Experts of a small language model: 89.8M parameters, 4605 steps.
Below are experts of layer 4 (counted from 0) of a mixture-of-experts language model. Rows are named router (the router's row for the expert) and show model dimensions 280-335. Each number is 50 + 12 x the weight over its row's rms, rounded and kept within 0 to 99.
After each expert's rows: a language model's description of what the expert responds to. This comes from a sample of Wikipedia text that the model never trained on.

# expert 9
router:43 72 25 31 60 55 45 39 49 28 50 38 60 63 34 08 43 62 63 67 61 52 60 74 12 48 49 47 58 55 30 36 61 56 46 61 62 43 27 54 61 47 58 45 60 51 57 38 53 59 58 45 48 40 56 47
What it handles: Nations and institutions. Country, nationality and government words in proper names, such as United States, U.S., British, National, Federal, and ordinal st.

# expert 7
router:38 57 55 42 56 49 30 34 46 60 35 40 49 52 37 53 52 52 51 60 36 54 54 61 43 44 46 66 43 66 56 41 58 54 45 62 52 39 49 49 39 52 57 46 56 43 64 66 79 66 66 58 52 61 62 68
What it handles: Narrative action verbs. Past-tense and -ing verbs of action or speech in narrative prose, such as announced, moved, returned, commented, remarked.

# expert 8
router:60 65 42 46 53 43 56 39 61 31 31 47 55 44 34 58 42 49 63 33 56 32 60 72 24 75 54 56 57 71 52 49 37 44 58 80 47 54 45 69 59 50 50 53 28 56 69 72 77 75 55 49 65 45 46 41
What it handles: Mid-word suffix pieces. Word pieces inside or ending common and technical words, especially chemistry and biology terms (stim-ul-ants, vasopress-in, ubiqu-it-ous).

# expert 6
router:43 47 56 50 60 61 54 34 46 22 62 53 51 52 29 31 51 63 58 54 52 41 61 78 25 40 48 46 46 64 59 42 41 65 44 49 41 37 44 61 34 79 51 34 64 43 48 50 42 53 32 51 34 33 51 58
What it handles: Digits in numbers. Single digits and short numbers in tables, scores, years and statistics, such as final year digits (200'9') and stat columns.

# expert 2
router:36 49 51 37 61 51 54 45 55 26 79 50 55 59 26 60 47 35 49 77 29 69 61 44 55 60 54 53 57 56 39 38 42 62 48 59 69 31 62 34 64 77 39 56 39 54 38 46 57 54 40 73 60 42 46 57
What it handles: Capitalized word onsets. First pieces of capitalized English words and names, such as Mc, Qu, Sc, Co, Bl, often after quotes, pipes or parentheses.

# expert 3
router:43 42 34 35 43 56 42 31 47 44 49 48 48 68 25 53 38 48 61 39 41 62 74 55 41 57 60 41 45 73 53 51 53 72 53 45 63 50 35 46 24 68 53 31 37 47 43 29 71 67 68 42 64 38 48 39
What it handles: Table row ends, possessives. Table header-row endings before the |---| separator line, line breaks in lists, and possessive pronouns his, her, their.

# expert 10
router:47 54 45 41 58 51 41 46 85 59 41 46 55 35 34 41 52 65 53 53 51 57 69 49 58 33 59 52 57 59 65 48 35 68 62 36 62 59 62 32 24 53 71 34 63 30 43 49 54 66 57 56 41 45 69 58
What it handles: Clause-ending commas. Commas after introductory phrases or list items, plus dashes, colons, section-heading closers (===) and "However" opening sentences.

# expert 13
router:37 27 57 59 64 46 49 55 84 42 49 30 57 65 18 37 45 77 55 35 32 51 70 65 56 66 49 67 56 54 24 39 30 63 38 65 29 61 61 60 40 39 65 36 41 60 39 33 36 49 71 59 36 48 63 54
What it handles: Coordinates and data cells. Coordinate symbols °N, °W, °E, MPC · JPL cells in asteroid tables, parentheses for converted units, and table pipes.

# expert 1
router:57 51 44 24 45 58 49 22 56 43 50 50 61 40 41 16 44 72 64 66 46 45 76 62 38 60 39 41 51 47 45 34 56 67 46 58 57 41 66 34 44 56 39 48 68 42 42 46 45 38 67 64 54 51 49 61
What it handles: Articles and role nouns. Indefinite articles a/an after by, as, for, named after, plus kinship or role nouns in descriptions, such as politician, father, director.

# expert 12
router:69 70 55 43 75 38 59 33 54 45 75 33 41 42 36 22 53 58 68 45 64 63 68 63 23 64 51 56 67 59 47 50 60 30 60 43 52 56 22 66 43 68 44 52 71 52 56 59 70 50 65 59 52 49 56 57
What it handles: Place and institution nouns. Nouns in institution and place names (University, School, Street, Center, City), "The" in titles, and paragraph breaks.

# expert 14
router:69 44 59 47 65 55 50 30 51 35 66 47 50 54 31 47 57 47 61 62 41 55 89 52 41 68 53 73 64 56 48 29 50 57 51 60 40 49 53 51 69 40 58 16 48 48 56 33 74 51 46 60 55 66 57 76
What it handles: European name and text pieces. Word pieces and spaces in German, Slavic, Spanish and other European names, titles and species citations (ić, ova, ä, de).

# expert 5
router:68 55 52 50 53 48 43 39 73 61 40 50 50 47 15 55 44 48 40 32 33 34 49 63 36 63 56 43 58 58 42 42 54 48 47 52 44 36 45 46 55 65 50 50 48 60 42 46 47 61 46 58 41 73 41 46
What it handles: Infobox field labels. Colons, pipes and field labels in infoboxes, taxoboxes and stats tables, such as Area code:, Phylum, Apps, Height, Coordinates.

# expert 4
router:68 63 43 42 59 45 22 20 49 40 50 69 43 49 39 45 47 54 68 55 43 70 58 57 29 65 55 45 39 39 63 46 16 75 71 76 52 40 58 55 40 82 38 43 49 40 53 56 36 59 43 37 32 45 47 42
What it handles: Quantifiers and auxiliaries. Function words like of, has, have, be, two, more, most, and than after "more", in ordinary prose sentences.

# expert 15
router:37 54 50 46 58 40 46 48 66 53 57 53 51 55 37 12 48 81 54 64 71 57 72 58 36 61 41 51 70 41 38 67 44 64 51 80 53 26 45 60 37 51 57 59 60 50 54 44 55 65 52 36 53 37 61 37
What it handles: Copulas and sentence ends. Linking verbs is and was after a subject, often a quoted title or named person, plus sentence-final periods and It, This.

# expert 11
router:47 49 34 40 74 46 42 20 69 38 60 55 56 60 48 33 36 48 46 69 45 48 88 86 49 48 52 51 58 63 39 27 41 78 52 84 45 35 39 52 46 54 37 28 54 53 59 48 46 71 40 55 63 60 53 55
What it handles: Prepositions and conjunctions. Common prepositions and the conjunction and linking phrases in running prose, such as of, in, to, from, during, until.

# expert 0
router:54 65 54 46 53 59 39 58 34 53 37 56 46 50 30 31 50 57 51 43 71 09 63 45 55 31 55 81 60 55 65 29 52 49 46 57 42 38 48 53 48 61 62 44 39 59 65 36 34 49 36 57 41 43 39 39
What it handles: Asian name fragments, dashes. Word pieces inside South and East Asian names and transliterations (Kumar, Shijian, Niyoru), plus dashes and list hyphens in tables.